Weights of a small mixture-of-experts language model, trained from scratch on English Wikipedia.
Size: 13 layers, width 192.
Experts: 64 experts in each of 9 layers, 96 GELU neurons an expert, 3 picks a token, a sigmoid router, a shared expert of 192 neurons.
Training: a variant of SOAP for the experts, 386M tokens.
Below are experts of layer 7 (counted from 0) of a mixture-of-experts language model. Rows are named router (the router's row for the expert), up (a neuron's input weights, with its number), down (a neuron's output weights, with its number) and show model dimensions 0-191. Each number is 128 + 24 x the weight over its row's rms, rounded and kept within 0 to 255. Numbers have three digits each.
After each expert's rows: "gets" lists some tokens that make up at least twice as much of what it gets as of all text. This comes from a sample of Wikipedia text that the model never trained on. Tokens count by the router's weight.

# expert 0
router:177108098170105112157153123130126130107144125147147105128153103135140124098125129136151133079105085123131144091120134140115125152123145152110114115107133102144150114141081122137130104104131125086148180142110109130136109102099106098131111111093130073125139133141092137115138102088149142140132137082122098123113140131138125151145119143160112121115165125163140105150125096093189142154123176079120146069103113153119111126142140128128177102140123166124105161124129149169155178159138175118130157129152148088130122103128123110132139147079159097111132121123114155115145137059154064099
up9:139141082155136111129148171117162136114141138123116156143100099113147154124148108129125107181095131093141110109134168155117098150106129111157112126073076118186144135116142099121157099115161122109147150119142121147128090145160082076131097167112160116113123137115082133068158123102129168130130118086154136085118096131140134140104105129155121106110131144141095144111162114088085125164111141127138097145125120121074134184143136085124125130097090159112111167095121117119108130153157097134112116119112117132096130102123137162112129143109135163122148159163126149108118148152162105100
down9:182138133105107135160140150134098145113133142102112110082140135097130155101109109165122159140119139129146150138096112131137148085113141161125122160136070104106141163133151092133143093099156141110112174104116153097150095153164109127099130112185113154158120161126146126127125111154094109135112186100105118154137128133139111104151143133127165102131119107144142134142144122126130086131127089121149104106157121121092142161154125121172153139108103067154143152140115141122120201129156104114113142135146134155120119126119117103111152099139150150157097153122121076205124155156151168145
gets: " |", " |\n", ";", "″N", "°N", "″W"

# expert 3
router:129128085154135132119130089101069110151120094148123093084125125136134155175093146105106072144097125143119120124103114114129145131140117172116141093149139115145138101143127097129115080082124120094111137117177136130141138105157129140103128126103124132112126138161123102099120097133122154120156151138118129134100120130165120116133170142115072090104098142142139102114143091094109170157116191098126141141170130083151108148148154119111115156120077170104138160144116145113104097136138124122165130139151155093093097094132131130158141169121126140153144075089130110148158097102139135093
up3:134133140135126147133110147134109144131142145144155168168125095126159098147155111139135126156176134116109139158124112133133116127142109110132155131196162116127102143133158114102157143130132114150130162134104132105109141126132141069105117117124125122116098090098103144110108106101138173106090184135076109170122097103154151128113093157120110098138095146097111100130148133099150141087097168153153122119109132113079129122104121089118126089119132123088115179134108130123118128144133164123168135176111158094095121178109121106133177152124139114083143110110089110118154053118108127140
down3:118118133102116129159100165135174113121105160116107118113148145117151141140120120174115143149125146190094150147089166122101130153131122146136167160148147135146132175145120092159126164147088141137138137134127129165059191114122151119113097138096118107146125127103171135120125158118161102078103137121139116132161107144122140131115099102136112112128109163089133127148121101172139110142145165122098124151154113142153146163105113147152166133149132132121091090119149085130108131120114149162150117135120063115144125158110143102165149129138091136109178129154135079108135133121147164183
gets: " ", "–", " (", " $", " −", " +"

# expert 11
router:131138124156128133152166105120102109181085080115089060112080116124125124100114142090142122142145136167126146140146181138115156126152112104088120164128125154167146179147124102138105142074107125115152141169170126143089104137136141123128127121118105100112141063152118111116146132150135138144088124103135119096087155164126127117142135131096114107050142143120110108130131147082123153188110116123119143129147121117102099116156152157113128152132102101112126124130118071119103063118133140127125141138141108087156124158108122123151128129121132120128155095102127131104140109135134145090
up2:128106148135097159114126101123147107130105139099082150136149130117134120155138095143087140158136096142130097145133129107128113089128140096126126157112115117128053085120150060149136178147127104125123185137125087127119116151124154149133125106124087122121137148112177137098124145116120169124097083161125158081109135158163157187153100134134113143144124124142095108122133166143156132104152109094102152111164149167109124134133096100130135142123125115152130141140142166158080168095114124132167171136097141144137145184124117130107135143154151117143126106160152145135171120123132174143
down2:123144135153141143168134160140168135103080113138123104139165121143092142141111148116141092144098150134115172126138128150109109164089122132084106125145072197127097178116156151109108094156130097117140149135133078127131096169093156175130129138160117129163129103152182099103126114153122093124085153154121113140140113139124123116109148158130115131115143147156102185114145153120091135116141128142140119097129168120131139140099126123099169148134155172158150122122109131119148103119119160165117141126098138139095151184136140108164145153131108146133152184130090119147139156094113132111
gets: " ", "20", "19", "18", "born", "age"

# expert 45
router:123128116134114159125158120123112108156133148143128104105122142140110136101106148116118155182106139128135160119136174138151132184140155119125119093143140108162119102169100148127117145121133116078159111103112075125138119106090160135159108107144109141140135132145147113092116126092127150138122164151169093114060146106141115152127100151140129115087139120096133095162107112132145148165114120093060156116107146144124126105134120111116145127129117173113116135144112131116099121135145187124141129141131143089088093134140131065192118132121144104180149106134114182142136125061122118096
up9:118101151100119135112151099107087100159152152118144154155125146103144138107132135097125106147115108158135140124155089130091137115100118150121109119123160131116131117121096078110129119110117098120093141154100137156161128117134117134088143128118126130117113099094146129141150144123152117164202172190158153157111139171132116132133138108133155138144167101139113143127122105143094183143134140129119088154180125147121115134081091141142131144115158182099062106140104109124130125125109187139134161124142129124139160130134102144167142132105079163149120151114101121113185108102171164136
down9:134115119153107100097112153145130152139125152123123129117203130099125092159097127103133171132092181092153139146137156148119118092104150114174133174162101118155122139145151128148146122160128117124108090149110140109152116121123130106128118136090148149106108116136132152096123102118121106142116110162155148146117185133115147165113067148078157126150125128152089127130092138147109136128160107153168139141161162175190127121156140138126131080126140151158139110140146162074140145141125118125120137148136134156158140118129120132120088172124121114127089181108106129131121102101153176165
gets: " |", " |\n", ";", ":", "–", " June"

# expert 6
router:144144125146118135137168121124134104140152107159105116086115109146150132154120127101092182122145091119088153123138149123145106127153177146090130135149138131141147117161116121171115120150176101121136132132132133138121141155136171157124148124107133140072133092151118133119082099147155152174193123136095119101103166123144114165142143125133128181123173126145168133159106091130133128163122188109065167096143133129124127156108122117133158144117109110126097100152107091112106115135141136151094146120148151085130146113110133118104091143127168125161126099099113170098152124117092133082
up0:122126144153085168154149143124165128094084121140124176174117104106150166128127127109134073115158141168136127099118109118134158117129109142138155145092123127121138085112153143126154177154157116113104137168137143154129098114110085146149132070117093119115145106150111118165138152150138128168156090123092133165115118118129093147160145134160153108133137133102096144127121076168119125119115148121098173153134132132111134092084136126139164150112128125132075112133157147151146113143147119137127110129132149148147102152126132059085100135184092142172120108097096159104124143122108113127
down0:126102103120124124141130077140101115170147134105133112117134121162134107127150127121118150173121096106126153109172132131147179126086139140102076146186118153111117126159156124143114133138096146149098138109143063126128111146151158133180107180164148102119132110100157141152101121117096102124156153137147141127099159132122137128135144107151118161099130148132133164116134140110118100149139133086098091109152149103131135187122125118156100107105154145111164113107120089139132125128107169125091093121133162141130106107113111145143132149137175116110116133182174059121183141152150109136
gets: " in", " on", " In", " for", "In", " by"

# expert 14
router:112135113163098153135154146138147132136119142110163099119111100128129146123123135106136174106110104182100139116150152163111119169168169103137126104128138114153134069143171090121094127103151087098150077091119117136104129160116107138111124091132122116131108112142138132108089132117148169135152139111097090110111136136126116139141092094148103153122124134131149059118121138154155168205141161134121180113163116152120126143120160131115167133136124150120109139159107125153092154121148127081109146192136133130074106157110119140132159146094157112116153128132133140112138122102169146122
up81:147107164130069122122148094149120138131141185154180150133097104126085122121145148131164146108118086128084138126130114141108143129138075100120138093110121149118128109160150108150100128099161102085130087092109100112115105157128163099172133140136103129127159088127113120132062121114166117164158109125143113160100170163085103148130102125131117149136071142095135113157143111107161114148115120084111134154094145106121124122115163130130156122090148167146136084127131117121125139150095123088116173112185112145134120136100156138127124151131141114125155150151115114098120164125134136124
down81:184161141147150099100093130149103140098123149131127133147111129147105168155111096096133171119146139143164131148161090157144136118133087114137168118141144141113147135097123148105121115149080102156137090156090123136113169142167101091133130148141158146119164107119172132143103119143167115122118094154113107107131107128095132121147114070130081148100125116151137110158106134127103142106119127121122127107198115155147106134109086147120100147125059077133161118142146128128115111146149143071145096143115134118141125123136103095136150110163145123086099075132122106137164118108162143127
gets: " first", "th", " second", " new", "st", " third"

# expert 12
router:139097111092133167122154135098120124156094084165112114134096095134110112165146140105142114132150117167124149144115132112159123144151149125121098082114099124157135136134130136099075164096134096140165176120183110128102071139164120131157112106109130114125116116153131108098126113128143111116150113132133078128112145128156119144129085150114126129148109103071141108136145126139109127119126176114090192156137100153121131175111113134141144152106118161140119108126140122109094092133137133121132134076127169081138164102107140144147099144080139157176150091095119137121167107094157105120
up1:145116137081110134165162145102141129142142164159116152155118125136084106139103131083168118115136086112098077136070157120166090122134116105136110127163126189167107133141111139118111129170117145114145108115090134094120132145164127123116132088153101081123100134117160154059143133117137143122136125123148143114147164141119078158170098149141131139115156122129105096106129153132123114110113148140156133160099172063122160144127125163111154133127099130144100135116167138125142092121078146124136121094122140137099151115157151145147129090139135112161126096104102136120164082114117119151
down1:133181108159125113153141138123078164142134157141113120141126139171156141143130094131154159091052117130120095124103105141083161116131142133137133095148165138116131089136120101128094133136136106124152124179122159108092145121138087132127113158110122133177089156101147115163187159082137143102143115115129096105107163102074146120090129152124106147154135170177161150132123110135145108115155108167136149157154072136151143134158108141105099148144102109143127156169109106161096123145152129155131153114149126111151137089121158119117111123151126124102117138152097112132105138113104132126
gets: " was", " in", " on", " to", " won", " up"

# expert 53
router:132126107144116111110160125140116115180117112092095141133112119118100130118163132109098137125146126153130085131103169137186126142204168125129091135116125136165167140093107141120140164095131092139160137148105105190132157134130145143099113109136091111107128110149146074113099140134118182163162141125145144142094164135155089110118103126114124143097152091137171121152116176130153137151165131120111124130138114121144135138162122163163117163130093148087131119142154110101142138159122116133157140116150123113115080152122178093106153148098124122122151122126084108131079132122101151100
up12:139124147141147143161152161152108103123158119116124100167096101120147124145101102130150132085114119149171145125139048131146086109128143160144114115120109132160120116157103148118126125098116098135153143166102113110121098087176122126095154128143113123133126119175113131132180150107134120103122140117125099140112160089131103129186109168134153095142142112141134136125085145112116118148139159140149127145091134158086096070100122119085151146149124111106129097112099142099127131163115084126152124108158163158135176186113207137116134124129134110117130138130135110108085120144149113122
down12:142119156151098147162123145109127144133109119145120130146110154105156121099135136102142123152149143151110125142093129141136131136081146106119109094151119135085117130133117129145115066130104141097121164076181168126179148124154097126150108162172083151137119123112131141171143133100113110096086135149125172109127121151129153097129093097185113103136144132106120157168130167153104112176122121142122119095151121189117129134157129107123143115143118118108110142133144147093133121116093127076147111144165167117133149108117084127174134099159098150111139132140117149140157178177089097126
gets: " S", " M", " P", " H", " L", " K"

# expert 20
router:103110103158153166089129145101110103155111106103147131131146084147124101126159114082109128137129115177116130103148141090151094147139144098100107135126116198139153135119150116160131147143162063152129144109129133153120115142092129134103120095154101104117142105122122125146103130147114156151121149126111119053101124157128112141142088125125154148077100149089144107136110140117135109139137144115117118128132081163113126107119107116122119141094092168130112144121117100111120110147201118114156158207138142127132186165147151121142119144125126142138131091112097144133101104097104130094
up3:093140125133123123111138142146128110129073152126144172093142104118084126095133078138130118088108176123105148082138115091164136133187095120100116139122104116096107156129094112137102131103124127133117115129126112135112104130144112174102125111132118109167141170146111122066121145182135095161130164137181095109131137137152117160152135103130148130161100158184119116126119144119133091122103101120102094160158105094104121104085105133118195127135106106070100120117137137134084128127163140157174144124127137108133178145141104138130117136114108137141091096133133113108136135141113119137
down3:130123127121116136107127127131101157118118147144162087142140127120101140169116104109166181142125125139123100143164109094135135111118140132116150128098077116125090113132203124100089108180133122178154136150122122117160156129110113157106073135125096168142097113115143136125131136148134132110123131129095174120153097111158095149103162084126128138147138094179114152133125128173119133115122124146120116146140122088151116159107140095124128080106129100124091096132124112157166129101141156156163140115112159088112113108118062147105108146127131123090128088082142136143157149157093154092
gets: "0", "3", "2", "5", "4", " two"

# expert 4
router:116112107142147135196137087102134126158095095139109158078097134125133158141111168101118107150176134182134131115132153147122127105156140163110127119129083138144150144148096091123085111091166108103153172096159148165135140123130132115121119121099119135124131086157086125082138175128152135107121110109140125118159137107146102149143147115090104138142132088118114096137094120134134122195100135096126101125157132158167136139156131128118128118117124138107139148134126161135131126156136123129165154103156133132127134111105134111112132146118127110124233090096130101148174127111136142104
up3:145123151140154138096157099120121174141093131106131134148109132111124131121102124116138143094119135117150087146126135083139132102145107130107097156178140120137122143144127094120154123125147094112124117117137167124138156146137163117163168159109106144124131079166122145124154150137095164100136133107118169133178109151107107142127130139103155101140124145105103129117163132103164108117145092111097182121147106155085175100094123176129104143097121172113151150161140088177166107185081119134120149128136180108121124158143157142143117111174074125119116132093098152129147155124142161106
down3:127182132136130154141103120102097115089126124125141108104150127140140161090128124166127136167134132116085074164121104107115098118141118138151143134127136126117140138108161157147136115140143142151095174152101140129153141147170158084140107080120136176148124133098114112094140115126153107112118147130109144144144118136133132153110096129119139142109122142135155117138119102130106136185107073134142102157116163131137100170141065111088137116147141138102124165099122152117068161132083112130123112151155154123147168096136076082163137101117151141162103090139130081107114159154124152081
gets: " ", "–", "20", "19", "18", "/"

# expert 17
router:095133107127126145132168100117127101120116097110125113141109093124135121145134134150146102146167157132086140125137104152149066124131194175100150102167117146138115132140150110165120132125079116132139123102114130134099072120093182127173122112110086113130087091136119079135112123145136133119147117105118141117129154077149107138160139111147139071134158132132186125129106115092133143155175154114057145114144138150105122125097136082114138109099125167125128155135122115115149129131173126092144134108164111105121129161082160120172138173133129123161121124100119140120148122121112112109
up0:118149121105153139109139116133087134110130115170128108132085137103122134120122100169190099146115158139108135105132120177146137108087138093143124154132138121156104139124110073106127129126144126148164123113131131162104130104125133126146135112120134100175133125116117097138119142156165164084107105155083107094126124137146159142140081081157091136102118107190137092178105155133112168133163139138163147140110117118172091140163121132128122124158139102145099113152126117153130152085135172136124143108157136170137102088117106129105153130165119144144100156119127160159148142172187149104
down0:064135133139103118150111145185126113150124134101142128107135138185160133144118131095132146115098133133143123095145110112117128135103127160108143130102106147135108139122125170115117138145124135098105141141132128114134112128131159124096173171134118166107108141110132150108160170146109094172174129176135152095139092136103088120081133169101117122147102139111107136165120141067140120143133064173109132134140158113153132124129151153120069112109146164131138142106112138110150175116163134164149138194110154116135115149136110114107107137142178154152171172155146111102138120138108102128
gets: " of", " to", " for", " from", " with", " by"